Below are experts of layer 4 (counted from 0) of a mixture-of-experts language model. Rows are named router (the router's row for the expert), gate (a neuron's input weights, with its number), up (a neuron's input weights, with its number), down (a neuron's output weights, with its number) and show model dimensions 0-63. Each number is 128 + 24 x the weight over its row's rms, rounded and kept within 0 to 255. Numbers have three digits each.
After each expert's rows: "gets" lists some tokens that make up at least twice as much of what it gets as of all text. This comes from a sample of Wikipedia text that the model never trained on. Tokens count by the router's weight.

# expert 6
router:113104102106123106131134115135166130149113137117113093130157101183102148096095065092158148131119119139086150099114135124126103118159109148096112141102130077102135093140090149112077133145133085
gate0:179132089125139131087175136151137116159088127141089127152140165111136128089109095138135145134130094087079141125137156152134144136124116147075105158122109108131143123070112128151132111096113094
up0:092131093147111118151131084129124131149160113153111172133138115154139140145166109093132125152145168145055144138112098142142103147114138138145141101132136112159075160135095142175114125170131133
down0:125132154115077146073148101130117130105143121082109129105116142129143118090119114149130138124096093140142080094139141092156106130173124118090154113117132144141067085143105132150133109118101114
gate1:102139129125132147126141096111168101132104141131119093087168112131123170147166133132100149131117126160162162137144085115111092141137128149100153122131141147102109094109156128097112116120122115
up1:132147107105103112137145081125118107141157094087119085107186153098112122151151128104156155117152107117110117128157086130136134161144105108142172112103133163124131126145154137140128144163140120
down1:163144139136136154116138108157069153130106113106122128130138089093157151142134058160170119153140095137108125116160109116101121158117161117089126098127167125119142138084127152072185135149138150
gate2:163115106134132115138102097147132151116128122164118129138123109154107103117100108108138139125162139115114143143137144111139158206149177141100158164131135091096147143102161150124095133172127146
up2:133068116133164106151137153149136151099149134145117112127114116116138118127143132135100097181179155152110150093141158155102152151108105125181149075107120145134159074130133140083118166162173116
down2:139125103077151099137127137129124120121111160113138156162153126136106083127137142087130119155205114113121114150104154139116104106112111146100111109159160129143164153166105128129147131105128085
gate3:099122099112120076110163086095099144118138112156130081167144180136092160126111157124101090156105087149127134119096162123153143128128154153106097119119153106096134118108119117080127122153094131
up3:112138154133195141132100178121136109052121162108119136086127105131122113110106085110159106132146150099115113132138116137133128120116156129158173091164139131126092114123118143109134131155113102
down3:113103093118118098129088162110177152103130106119079089124124115120151116190131157137141113165097166127187093118111143125105122147130142142131104148158106114120142113096121163079090129088099124
gate4:118124134129108175143095151130188148133146090124115116136127146141139165082104130106155123120167095151096150139123136096122136137101137135122166139130143110132125131086121121093123152141138158
up4:112094143118116105132102137128136135142128148080122146115135119139134132107079148159101169127084118090152137145155149127114160105121140114162149100111135134109126151142117131122141102105164151
down4:098122128156150136171095146110102141131096137118161149121142150136153134118064134096114091116130156150131145157165168185127126103139129138109114127109144181110167150087147101125077112144149146
gate5:131107135135053157106106143141112131146066143135168120167112077160100152135129098113148115110130122136129095159140131101083146175153103140099123103134148089095141094154103124104123126116095120
up5:099130100084166172070139117128137139117107119144127161093087097116123128162109133153109128135175098135158120126140110129084176102123126102110147155133172148105140172145164135132154109111089079
down5:144145111137123142143140164175143119106153104151057138146102161113143125143095168108135122114183149132141108119123146150132168140092135102110157102146151147114107185103092168108104119121135143
gate6:113112169133144087149125125095114122141118120146148127139173156117151150134167149097141114140139099123140105116160145121116124154120094129110140121121115120087144114106140141115129095102158110
up6:124132107136090118110103133143124139106075166182125146086153115130123152121160133128133130107132144130113109117125110123136129118160128103139112159129152118162107144140083143129147131118101147
down6:119128090135105154143145080158136157108083136130144139107092110164130150107120095120107135078119139148115133135091120095133122137143112127158151126173168122160099140126150145176113171165125116
gate7:085115117111112066120132126144129154135117178136130106125137119118121079126123110093099144146113082125151172138087124152118115143139138100113130126097133111109116158135132105121114145182169121
up7:092153122118138199150103127136123083128098145100165148140141121153149108155143112115140161139168161151146128125131154131166102090159135150139115091157116132115134117128125117108128110152159080
down7:133129136163131159133133127115131155109106125156167140159111114128113147167143146147143166129129143156120123090133142098163148103179098117152148138167099154119157126094100133072124119163138145
gate8:096099096129169129102127139142087120199101148113139122048136100186121162065165122121129132133126158074119149124066140152123089105133148134113131136135101084106082155140149109098122106166161106
up8:120129144153135143144170137128143103114151169125154105104164056143114132087141152115110138115122117136079122133116153113146135130097133162098104137133127102130105116109110139171094162117116123
down8:104119171169127120111071177100101191151101141165122097091115116106150165161135108101145112139170156139125153133180145140125133128127121138161113116138109125097157114108137144121190098123123137
gate9:102102150106121170148064122148163112129128153134144137146156139138131120108129073084128113115125083123101144093164127142135116123133144157077144146123097122147098128078110137133142107134116136
up9:143135091161104098130150165160156131142126131125095159121113120091070080117160122149147145091141106101116123141145130148087130103179154135130110134132111163172092132119131150142110111148126092
down9:130131138164114131123088087106135125121156151182146155125091105149118087104180153122123144123146133126117106127159109185150131132103156111222096098152106138159148147136104138093135090139140100
gate10:153148168133141169113137122121132081122120113131076125119138109150120100155058103101156140122141133083113133084094125135127115162114141147125139126126095152118136145143130160120125119126114061
up10:106128092102113109133112135132148129138149105132187107119094115119120153096099095107114125117129126106128134122133128131120111151138094121127167104106089135115108119168164132124143084140130190
down10:111152169166107147135121164128098122117118099108125118055130100108137157159163158085130116152109147117167115117082135155128158104121138141149113131123179108128106099105082124125119074137157123
gets: "the ", "(", "a ", "-", "The ", "t"

# expert 4
router:148075117161133136135119151135157118133112172105088114159168107111122146133121075106091134158108149184184104113118157148104108099115104113110100111123151101127137155129115087155145134121117151
gate0:085123114140118091146118134123144154142092144157150126090163117034111136150123093110091131090112091177158099111091165125132121153115111094082155134156134150168152149114160120167169084136132131
up0:086057128115134118146100138104139143157156111122096141123101160130146135104126147144157104136123120116149108091105101110097141115107126151163086142124143133065153150167143102141143152184125156
down0:153129103072163137109137146124132118156123103109145124134107127121160100110148088090132128141108120136109103176110119111133149148123142129111147108120129101089148125122175110087143137083111094
gate1:132116113122134138108060133119174151138092106130112100147093154151125117105154115117096138141154142175131101129137108121124155138099134111125131111164115140166106153125109090108167129105169146
up1:114095111125129158124118166154140139136108149091117165161108127106117138119141084117155130175101115152161083088153097149132154127174117115183100146117123109142184107155119102139123156148110124
down1:080125089108120106130142153152149158123173115100176139119117118128140156107150165145119147105156129123114131169143083109124107143134139112156141155133165126104143112145129197124121132082122115
gate2:158132153099143145109098137146124078145160145096097137156126100113103140129083094108164112154121103189133115156107154146142101111125148138148162078128096150135160152130142096102142139110122091
up2:148128139120118096078162116139137124166135141161126132121165160119138111148093147123142144115134073145156098148139152107134104108126154138162153163184087144136083140120118096122130105148127140
down2:125124089135107089176147136159151118104120110110149154147107152102099163133137118136149089106145102129111196149133112111136151158100080128157114114076192123148161124154131200137091121086145150
gate3:117115112137072132099087110137131150113168141104095115095130094082110126105149122156103106124126128168151164144098138097122145139188155124130145125108108117111142103117146120107123152194163098
up3:054088140128097146177122166152157144139151158096148109149126115123096121123171129146132104090149093117126099114155135151132137130133133129110134101105109158123108122130127092092077161131151133
down3:109139102143118141126117150071141149095112113118133131109091127192131124124093126136156125093100126135117110144151170145133135103154153132067148117156132115158107162146111136163103081097120096
gate4:123130107120105185111152126158158112106124121078096113114154128138083096129125131132131135164121132129146098124135137126103084115143171158130074178098106144129103132139122122109131144125121115
up4:087105113191115112167081150139092107096151069128117119133151125130122134131191163119150158128103149152114153134123103122083126117115096135128151107097164151123174084106098152118104110153102140
down4:093121125147097135155133115093116150163124119161118125125135102077145119140187083115127122142150150142149094092139148091125129150084132130088106142127134114099135120127098117170110167121092140
gate5:164124134122132114119131131111110140134146106119174129164132124131127110124141149142108171089095108123125117121129140104147136103128141139131132136118111089125130117134102072124113143118175090
up5:126120136147125121118117112123125147115126077122098141148122122150155142138110103149129122123098107127111128143136105109146143107109137170154118154142142115160139122127122078170082142142130094
down5:131131126117124102133125122135119145167150140149147121125112111149100112133063131073157125125136118104148156134093109122116125165118120081138175104115115135127147135131145105101127110119135121
gate6:157099125107119105125139072120171125067119143125114079131110131154149130122110085120120113131125173143144115117127112142097138144126110149132089133152135162144171118151137125142126128113151134
up6:123111094118124112098074125097084129174130131143106132148158183131133148123102134131119180146134141122096141137131127107123107167134152127101148160150148113126124104104095126113146136129112138
down6:145128117148070104130110154147151132131088075119126153147131127107151149158131110140151160171151093142112136119140107118115135092092142112090177108143183121140154143142124134126133118119128145
gate7:129105111128119184144136156140112115092082142101113107141178085111086110122152122138159140103125113149125093097082140114104098104143104106123103081115129127121127154104116107149159100181117139
up7:138157103118124154120126125117122116135119153128174063127113129157106090119133133159156135121131133109130145166160127134118151118178116141150114151154138096142129118106148121120113142101172134
down7:128128172135143114103144124142127114156106128136112163097109128139151182105147123147094139192086116126173147140140130130149104152116133116194111152116129130131119134133140125128093118081112117
gate8:145130155129143167110139140130118127157122101104148083155133109127165165140140128144147176105103100087128097099163119101142163097143118107134108161143125144072136158120136127167166127091121117
up8:129114122161182143131101163126092149125144119204136094143130140157132120093097112130143125169076120129141142154134130190144118161136111135118126135117155086089132138078149159136134134110124124
down8:175106125105108083114160118123133154109170102129136171141144115152101193101119119168130128106158094151176159142093140144148159166178116133120102130081155142146151124176150132173143109100106124
gate9:166142142136138131157149140118129105185108123112084082147107116138121147149151143100115124128133120163138119177106147071144110136135132127090095142137164111123099136149105124116147127127135118
up9:139117147122123111084115116122134151095143164145149150099149131114124093130118120165144127138108160140133155096120120154113150097128169161144130142112130136092109188147141167143124141141126132
down9:111087097126116130131114119091098167126125142115136145127145140117158093086125105125094129113185190116145112122133132109144130192132144125158110159156123109119132142112163124108140137124094089
gate10:115101113142122137139118145125099125094137111128138149138153106140121102123120086098120164144095141130170164120144114134088105117101133094148102094129140135110146135177104117165124131136113144
up10:120194161150139123125132127109121105154137139133137089127100091146113170128100149091143116112120132123145102127091130087123150146162163103113132091100126138160112139089091158152128144137139108
down10:125122140103142133138119144143139097140138094123091163129110127123094143116074128106154082114109141171160113112135153101152170139130103116119124131092129133160161092090093151147128133151108111
gets: "| ", "(", "; ", "h", "at ", "H"

# expert 0
router:188159111117129105153124153090151085137129118127123120118128143174080116148111140114085118133056127138125136119141129119154095116153141155088139140134095098128157107128105147152133152114122101
gate66:111137132175107126088166147109144153115129114138116136119165140147106146085112128140086172099083142104136106107095143134116104128165101097105106121096093142150131133127102109109190148134116114
up66:087144162095139129137110123097120107137126148120151108110121108107163060161127100129168106150165095148125127137153091087142151120102167111125150104172164131116130129142169098166082161123115136
down66:131135137098127129116123104125098121139127119083134094163097132152103099159090147111111140136179135129122122131116150120138179074129132153164116155119119147101121136131085141060114126129110113
gate67:071175117133143137179130112123127152095129142130132092138127100149156132178067153132068113113137109123148067122135134107138114143135159150098137182113099126119114100165173129133145160119053132
up67:098149119139147131147143138101163144082116129114149113126157116128161120167108160136117152121138149105123094090133106114140134147157135141081160163144151122132126095158114105137143115136118117
down67:114123151116122166113125139169159145114159127163148152128133129132163142094111133162102133139144088137125134130131164101098123143132109124151132175133122153161130079104107144144119072153128148
gate68:146158119107163108095120154110117121097094142133135090109066125139125134136130139151126146131105136117075157126113103131174163140093146149127173112129115132117111110134135115138093155109118131
up68:105135145148112156121122125135100176126154089129099147053121142082155101129114136151190135094088129131122134156131145115116140156101121132154142082139148137124120070137108061147121084125155151
down68:100098129117158109151123136121168149150174140087144098143084142121106125150174144119127113135089131122093113129151118104137148108148149127083123129110146105123139132114112081130146144113121114
gate69:138113120133103135114146123120150103150118171172089125087126119136135117131124111150132146102095119162126134182120094149148132169133137111110127125135107114121129110157115145096058148142110115
up69:158128125135166113140119151084139152134125118165092122118137138122116108094117103164160180121120111151170109136109114074134099113113135128154159090102131170129108104106115134139164105161152154
down69:157105120138135155197088131136154134102099108127134127182105070161103117167104127171129161146134126156150151135112113106105101121120154100139119115144139142156131171121163111090123108120136157
gate70:130136144096143115106123142082125100169100156139119124120094094151118102142138160141170088107114163139110132148127136138151152132185142146157141121154131199091157129148123120138105114090096111
up70:135095119097129152159138137095162109132197106169146121087112129120120120144119122148169129127120152124147157141102132147130151146104109126139141047102101128127158167125137141152145120110138175
down70:190141149124132098096124153082114154115153108142117135103140170140093165116097150133121121107154056105130170138115117120165161105130068110106140138133103146126094150102144121089080110106122123
gate71:171131122116115149126153119129102106125147107115132066112103145120137128136116141111101101097095113142094145155138094146145152208136131142131124159121093111086121128117106144123143113121140134
up71:162134140118124134101169077106115142129158127125107155171164132149143115113132129094140087138140123114132165138130108122130124149108128079104129113094116152109143138100145111149128162143117114
down71:123148094120126080140121147147138135139149078147174143169134111139172125124118125151117124150092132139137131157102159106116131124130099096077177134148137112138111158150127149116080134117136149
gate72:147139112102132084085112123098137132133146154111090108127171169127081162131146137128109135153131104140130132130111115142116099132138170135130113203122103141134126152126117128112162131118115144
up72:115150143128128129150121112132135124134086148155170146129132122149132121092134117120123136143158176118141142135112159105096139122152146092142150135114123111111127089127126129120118157115120087
down72:129123112116131114107123167128110146154136101143111111129149099147135142152162120151149115121172147132137137135144138154130131128111113136131108150150110087124144111124172078111165119179135145
gate73:154155097150135144104120111099148114127157125132104105130153160123120159124121098118122129116108158183153140150128143086091112136107138122103130159156113125108100081157085107101105151152129147
up73:115148142111122155162100140117162202122142109129109113108112081153135154126150087135146087122073104145155107134114114151152118106074131097117132144142100132147139134105143126143137132144170131
down73:137145096099115156126125167110113097147117111148156134114103151138146113137131140119114094118107134097122080103115130104118147134107103148084110170150099146066153103126163111116171168119134105
gate74:099140127098112124123141149149169116135111140117149137167096131157114100127125144135093121115130112139151153110124086122151126110174166129148090117179098125120147151173085166105157132103153121
up74:102118122145134144117161138142121137058118127149137111110124088085118116142128110159144112122137142127039129130126126129153117135134080099131108119127095102129149156114162113154163138104134153
down74:108153105146114153137108095105141127164137114146121158156174122116139150119116096132145137087143158100183088126115132109097134162148149116134147091147170108115173139135150139133162102122130131
gate75:108133134101138155147111195167140089105154116152155133116129115170157162085157134178113137159100126153109136133128145140167106108156126108126138130115167123143126165127136119139112124140118140
up75:138150179139111131082121098163117145120097141148127133120137144108143156141135133130116109150166107097158125186139114114150144121129143085112128152134169116185109142157163118148077138102116158
down75:103104151160128146119156117127138114149158132096072163124154136111131123131124133124099106112104106125152120172104110138150087144121111161106159137142142104117135123101168107108134137122087136
gate76:119153141178137113134100143123133112110147126141136114100135146098155129144144118136127161146100144152076121137100133171095113110120095147129167094119140094128133092110146161124156120135145122
up76:106125130149134097130106159094113158145152149140131105105120127126113133146157167150138142087113124141101113125078145154142105105123128115129146149149161129104104145166100132094110102156105169
down76:114129167166141105110156167157125095176086102121127126105133102150163143134113137153150115146104169152185175125152165119117088138133147113151166116130116125131101114106138132084077119105082137
gets: "\n", "in ", "\n\n", ".", "|", "- "

# expert 3
router:136147133096116127113137105068175127150114125135130106139141127111113136101101115101104097140092146158128192127162129131146116147150122146147150102099133146075119114117113089169143155133122134
gate66:130115099160125122136117082108125109121071119116106115149116102147085174134159112116138105106124154139128105109123132165088139141113134152142092108101171158123116122127131132134152130124137129
up66:168141115153135121144075106125132083176113142083142088115180122101118153129139102078098136083142143135124133141125098174122161118149142111175151133151134157147105143145120129150143162092115121
down66:175129144113117147177129088128095134118093114091144145145093124105179128107144175137151126099125101114177139136154115120118147107127165144182111152118155108144148129164135161145124098138125118
gate67:125113146135137103149116091067139116148169091134166065138127130110129119108149137136143145107105133155101119117178158144108130154113093142120142097145127157106118116093148125117161127134129127
up67:100141100115148121100115093154149105120123168102089135123148160106148133144109122133127120172115117089139121124128122128133154101129144163120133101141167134105127095125137148143104158112145133
down67:106112148122129141185124108143139142091121120117118127180121132123132146109082157092130143117129101076106145140085063103108120149175134169176124120155178098133166130082145160175110122121149092
gate68:094148134099095134137101106095139121150121063120136158175139120124101166096133124106102144127108131124128119158111108131146118135183138116088147103122129133165123145089128134139105116104128153
up68:158128147134109091131151143097122113121124086137190126139142138107157121128145162143141132136160128111108124147142104120125153145121147168120137062127131114123147145060114135107138093150127103
down68:149164048072136136111125134112129099132155121144128142153154105099121119215116129122144138121154173139116086103111108090152162156130140097133175132118117141128171128128165125140144108136117110
gate69:122154137108149129109161133082168121113154128135108106116139095120120112107098152158117099191119142125156125105068128115102093130096095142139170148146132162108091157127131157131158107168165127
up69:146145121100113074145143129155134129160052113119099128146159148102127069113111106098160109129111174113188119111142125149142148074136168163137126158157093104141151161135110073140102103092108118
down69:118087132115120160109125172114095173136126150121141090126133144157132091108168142146134111145167112104132097107151127111077132158108120096125133150137080143125122124121152127107099143148160121
gate70:145109126136134079117146153138118112122131117140119099139127167115151158123129148131112130150137171144091152139137147133110146185116118101129133133127149146143120146087081099136143111138125127
up70:118136146150165134105110113122111077124130141122112117160124132171143153123139189170110138144119118136086117096125102152140143166158103098150098143117167136157107102133108126083126149132141134
down70:108129172144172138137126161169120159118161113138116132140150126128147138148123101124096081150106130108081122135099114115123133128130129078115195125125151099120141052133145132116188093151180126
gate71:097122167122144117107124127127129104158108129171168120149139116094086139083137111081146092104102119127167116125118103137158180149158154146119136173131135111116163099169143119108148114111131127
up71:141139124115152141137128141118150146127121115138167126098129127166159098163154075127127128100164156141114069125142179136101124149131100139139100121158132102129095164133114164122117108132129125
down71:122135092085183164124126094128122179132119111132126120125126118132182125108145151077117118105146122110103164134144094089095109134123122093182124139125130093132141129135149119140117142137147109
gate72:165146144097170105117126160054120093130095164118122113107119112102147133119127145073138126137133198142094160164111131195151158122113163139178115125167126129114114120118154124130072131096077135
up72:118167135109134147144138128124101114153133142104115154130128137074107141142179098095136103116127103072108109113125137136089123153113145080107129109134093073124125163129121164070122126162138104
down72:130133088110128133132132106140145105093125117094139101132114132120156117122135122119080140130143170115123140093134133158120137157152125133110138096151168183094118119082128146163091109125116154
gate73:138096086148124118102134128092170161129118127083138149142127101121147130113119209138132125126111127137139121159193163119126121152118172159131130131145098126124115127140095160113131143141120179
up73:104119131124072139132093150059125113152164099141111155166109098128130133128125146106114173152107126116121133156123143119132136120132196144128156148097117157098099100137128169145146159144142138
down73:123135112119151116083112128133130149139117121109156134112148127160128160121156128177124088181161076142136090112142166125113118124082160128119116191103136119117138113133082147104145128133149136
gate74:134131154083157097124175120115145092116088159094119127099132142190108124138143117141110104147154110120136144122126097122156165134109129148153146148155139140103149158084111100091131115137122122
up74:118121127135112136121112166167090144150111128187122156120116103150156071132147108105115172168150179088169128126158149163158172165116133120115177195102091120145113123146147153176104133163142156
down74:144114148140135122114111140143120185103155063121138138128131096124146144110088134124175102070125125139132183133108120111134122135133133149173133120101125145167150118121127152123131129141180146
gate75:144111127141080148133162110114150155146144108129116088162124120148109142137114148124105119130102124112171151154130118129132131163137167072100132149140158157127120098176095126159131149125123090
up75:180130127092109124119111148132155117098152119136151159104110081132124118128132117147146107138137164102141141084137164132059127164158123143152137105142155090178123149152121149131126061156139076
down75:145131121069156126156113151174147110131159098120146116121145148114154114134131116164139103132161109123075070123108112144155093123140142113108153106118129133063120096094114148136134127115143101
gate76:129105139118117078068147139141134147144073110148151113121162104148153174106132106100155118133141147173128150128141102138135118126113122117114147095084132167116138108103121111117099132132155129
up76:143142107132130153131110152142085152096111158136114087150120120159145109103148127159156143127106147102131119107111107145152134116064169100155106137143110126100136130141143143113133130145106152
down76:147123114105138125148105110091183174165109111095141162111134114086086135133094173136113144144103129142109101138126082110129114129104137119125146148114115151127092160124097121143122142167102117
gets: ". ", "\n\n", ".", "\n", "'", "=="

# expert 5
router:171150121093152111148117144085115121151110138128101139135122140113111101138176140116126104141173143129130110125080148192116128149146124109096136146120116141118147117165121105139130163122160119
gate0:124100092091132138139135102128125121147114115180142126107115142128157104099152142106131169124145119125114132160140130122124118137128124079143105127167092125112124121147171103083128119103126122
up0:109094091118158118153164147079126156120104122167135118128125139158142101147143166117152119176114100105117123150111121128090168157139144077112119139130098143119128109125137110138175122112150138
down0:118126101133115148125115092122136196144131175091127131110135109149172124132152171129140168128147124171136125103167121126157121091152163095121089172128119192145134118146145114115115133089124119
gate1:159099121115133148068137121117133152088116157156138123167116112154089154140113139094106143157108128126121140144065098089173106152116130128104119142185123098105155130116153109134154125109129155
up1:147137141121121139068140167111142115125170113086120136156125143098147178139097097139122107171081145137188065131133105125138164135116139122120149086164127120151122141093126100145093106106127091
down1:178146136118096097160114162146124146155121088114119163149160122112141135119120082134142113119105097178127112101116070113140100139153126154152139138172143172147098124107105126156117150098124142
gate2:142182114151118115157126155165157093114119122172132108151123126155106156125158155155095101119169156152126082109115138212129155138157198170143131144131108126115097127099140079104123147104148126
up2:135146098149130119106136136128158134157155117114123091115142165161148124108151123102128120114139116129136067088123151194145144125126070122206131090119129122129114125128138122108127091136120130
down2:094111096113115155124109108134131105159152110147158105140116112141129119108170091140111119179166113089123112114073153152111159156182110065059120166127157142111110081149178115140129127152116145
gate3:117122147111113145148167112140109144133107115111126147163131139133088086111129114140126143123135101140123110133103125134124142138121090170134133163166126092115146168137094107145107163141095182
up3:105116152160096168133159099165127140137165113124097108112111145136078178144146170128142091148103126140138152141127099082105093128144128114158111075119112159153083142106132106143146162110120104
down3:157122123130148127125092084115144107090122113112118127130147169109117154166138095129097172138109114117123118160165123169163160194143153122113138120149087137143131138090173112156087144081138115
gate4:165159102157176116113123122132117141127066133126124144126110151124093134092098119090124108151138143134123110107120139120121104148108121125106114144111132127112132085135073140134112108084140118
up4:173113126138122158144100107130143153074086096094140134177116130133128152133102156133089135119094130142110107123112118208156108133145151113148117134169116085137155087155081156140087135107113119
down4:123160129082140131104119135131132133152157167085110175115131159169125112103131134113143091119127116142108124117118117115104125107099144137107121142117157120163168132110118147133108145120141126
gate5:153109135112127130084141185130143122142108120137100111135101131114117114136130136157145144154160080126112102152086162141075064148140156159134096153070140137106097126153139109131141154182096108
up5:111134131109121148121087118115141084141133118113113140121150181129138126082139143129123082118143142148156150101166102102124171114115096118112148153127101127124171102134126092129113132087172080
down5:182119114131128135108099132118114122124102094072121153131132108103122144092104102087085172150162118118080112128134110133114114134122130094062127100129099132147128140145120157161157127131141123
gate6:159121130121135137140136126145133104138142140120102112133116151092109125144120154156116111138172190128089110122104156179151129132114114145124135142125076146120110158093054086136096140118151073
up6:153159153124154114080142122130125096137123090128120118137135127138163105123107088128147152104124122154094183142127124103125152139149146107162114090157095124120141122167139114125140123084174114
down6:145111127096137139116105111149137143114153069140135119129114113121143149166113148126132122112127138148147160154111132142132135173131152096084126151119144179149110166133109105120111135145133137
gate7:148105137138127105162133129138117074116125146162130146130085125120111120133105121109109127109104151151098130148109122131155138133135101118105197173182147135140156092087132090137142158126155163
up7:178122130129111114129104109145133081140153143144116139125107132132118132167120120130143150115120125086121131166110104105098115141126113138144181130155145173093139109106100099135107146160137158
down7:124124095133156149137120086149128135134124133153110123084127096098134123177164111137104161071095136139112135157065115057094134137104126160124128137138170119135152120128125138137145136165173135
gate8:129132133162140135108098159131122137145133123135157122137111117116120147150105105115122120127098104120173110114076147114093148137160099141141118153127141138113171127135120135059144156118124169
up8:089135106133140148072154129082104109135133122126096133072145094125157080117134127136143101120109159131137109063128081134129115100132173111149139142132118131108117122130122130155140099135124117
down8:120120163150128121145160132133103093110153115097125111112112144146143097128114127129114140134135153092108130157125137119152156113109149157126125125122099107150075139107173124134112119155152123
gate9:141094145147113128109100096109150145160148091111083090123182129138167135058150145121178132168155119118113090103146167145146149138129109142148113160135097185101115110147147104162115120093158090
up9:126110099122087122090116134177109094154133122101098129104104103134153136152163114147159132140151177143120094109170129105109161126153101116101137119118139118113133139148157144116079169083177124
down9:115084113097132127115100142110165172116090114137159092148153158134124131111131110112111139126130121143135107102141145095146125072132100090113110140127081159142144125127123132170108131113115125
gate10:137113153082123106141131068086134116152123127164144073095103140177126114143094143184179096114169134144098147123115143155091118082128152100109093112135115115135166130138137100110140145088180124
up10:114135152150128143133149164175120153108102149127113179188115151065135113135164089129110136161072090099107115100138092086131140166123101155122137104107121133161134148136126115151135094167105152
down10:127120186089167150109123146110150165103104124143102126150119097140122135102151146129123146115107123079157106112129145116148131156147128097097125117122093148136098110158096120172132142149114128
gets: "- ", "\n", "\"", "as ", ")", "on"

# expert 1
router:141129087090142075116161156123168109150099143103094139125115101146145143157120133125152107151116117120145143088153141155143116128132076188119131134119139116126129102143109104140139179097102120
gate66:148133091149107147098192119102137180114101135120124130176127092134099167134126117126106101095138160137150090132132159170113123111108121139189143134115162114129155084167149130136085157114104103
up66:144143116137097143135178124117102116136102094094127182129123099071117143122171139136110111158130144133110172118157176177109124147139145108182138137155155122122177101177143141143122142135142128
down66:117125154110125114158123151125126148157159171164134143136136221147150115091104115094158158100097108114174140171107091110144138158126154112128100141086084124156173135102141128147122080122095179
gate67:120109126168151123108130121086113100108123109162154093163107102122156166145127155162130148142109142100132152175138111125135119096123068174113129118149147122075130137116092151126101115070130133
up67:159091135110157106153130129092105156144105134121137147105105131109142112091130127169158115103152166126124145112127156143100123125171121139096136115105130125125092121093156123103137109111106135
down67:110114112133106138143154131134166108144143167146123112149128142146086136141109135141131123165114099117155155120135118106126127202119123084120117128162090123153129103152074119157119088144165101
gate68:148162117170137126095149084109154132085115117128136127095125111148099132136130130109143144127148090135141098147160125137156151129117138137145120094101132141099130116146153150152178151078111106
up68:131167117171111110093129098119118114154141141114141108104169129153159149120156148136132137160100100167153109175100151135146120081138144177143144105137145095085122105176165106152142096121125137
down68:140135091156142130124126105095106111108108098119134140136063116135095118117101106139123142114154125083114145140167100148126100166088106149139105102162142127176147174114091174126165092162144114
gate69:176132101139147134125153120158131126114121117164151153152129149116136114097111127117121118102106130144110112127124158145102126105128133122115128108160121118131106127138130125125144124148102105
up69:090130160135112151139119161127127076122137126126158083097155116131145120118125121145145154144158106124134171087136133137153125098115123080171131136113158128098118129121128167105121096148074136
down69:167122111137117119116157099146118175110125115135103241159104121115113152102127112150137078110098146120147081156135084128102148138149099147107128147145125147138121093135104141122144154109151094
gate70:125119069101095131082154143169111150098093155155155125119118155091138169106104161075151114104150135179126115090142103143131149083126129141104136129120149138150135105151099144148109115107136138
up70:170134113101130132112100157150152171128134128137147136174105133119128183132141126092137097104147173157098121108170115161123120076106137111134130107163163141125113094111115106106158130118092157
down70:102139101111111103134153124133104138116069095142183154147105136118127080108119157128160114122125112123120157129157107107161121098106109125145118092074139124190157102132115165168121144151163145
gate71:132101114155155134154139122131158101118126098118144117121156146149115165100143113103125137143087141111130100110156112120128149123141081129150131133160091137125187155110109140126161171119124153
up71:116155152121136096131137187130105182127104116134164108145112136099126121185085125133135073131170092122120164147125160137152139171156167111111135125127143087144103129146125116117127122114090118
down71:120158127148160106180134147131114129104059163166102102110133135141113099132160107091148164091106131124114175132081149161099129146107128154151097111124189111135109144117111123111123146148106096
gate72:155101162116147115131144086144171139105154101090112132099117134165161153159147104136157115145126141158152108106132135072080115146081118173104116118110138141146138118125153160121139131106101100
up72:116103163120065178157131159088164127105146135152134126126143155125120159119123106145117142122124123129104149129159111128084125112128131131160118145166118128132125106117126092107126129129146126
down72:106164133130133148117112164091159082139098136137123105091143139107134146098185126132104166137092138111132096109106119115149100091106099119114128105108094104095124105131133122157111121103156102
gate73:124155155084135097120111141128123090090149143103154103117102148139122185095113132088111083166129150126142138122158088153142128092152120161174161123126122094128120145165150122097159141142138161
up73:153090128092111154127131106152156119108131119116117102155159097145116139126105121126149174119128124117148173082128151078113144108150102084127123208104141146121120122143132102128156125110096143
down73:140124125115095109108156129134152143143142121160093089117133112121152176159130112131126157186112119144118149142153157117113125086126137110092125136139106117094080149098139123125158096103122099
gate74:136151110120093109115099139148129094138127105120170146110127140157146117114139122106134063129135128182108104188149125139107160088152116134134166144121109083141122157136115127156130099123093107
up74:158170109110081115143099113142136133159120155147166150126140145135172155106101116121131092098144105167161126131123108146093156125170105133105132112116145134130115096147126090143126080153110090
down74:162105104174111091147124130164092125098116121123164165118120139134100143171117125116147140129143108122127180135126115107146154081108105177198129148122164133143154167122100184132109092146102135
gate75:108103106099154147173127141113157118098150078144152137108153133158122169128145070087127132101121123106124139132163113116139131162131123134175127101196108122130155107120138135122139156124102093
up75:143134095130154133133137124118141119111133095135118103105106128133126138140134147129157113134120139093120103115162109137077104149154124106137169159092109131147109139121153151122105146136114138
down75:089124116110138091133121133111135193120152100175172154100118165069134158115145145157113110133125100119143142118156083132108112130099153116167132123157140141165119138142097115130135114158137123
gate76:124146155134134101126127155140138095077145132143131133124159122129146181113154107116158091174138111164089121091144133118128137098102092171143146105137144122142144142127132168143180158122155135
up76:129132118154159167128093149142154135141125120107118109128093142129106114112156154144147108137143079171127134148140172106153150112118118153202151106137137128125138170109107134117164131101109087
down76:117183140088146089162100163099120104110156163159138154096145093109105158103144113132098128122136111162082120112137133153152131151097111128107090098114082157116090116152183123154144129136136125
gets: ", ", "and ", "was ", "is ", "s ", "ing "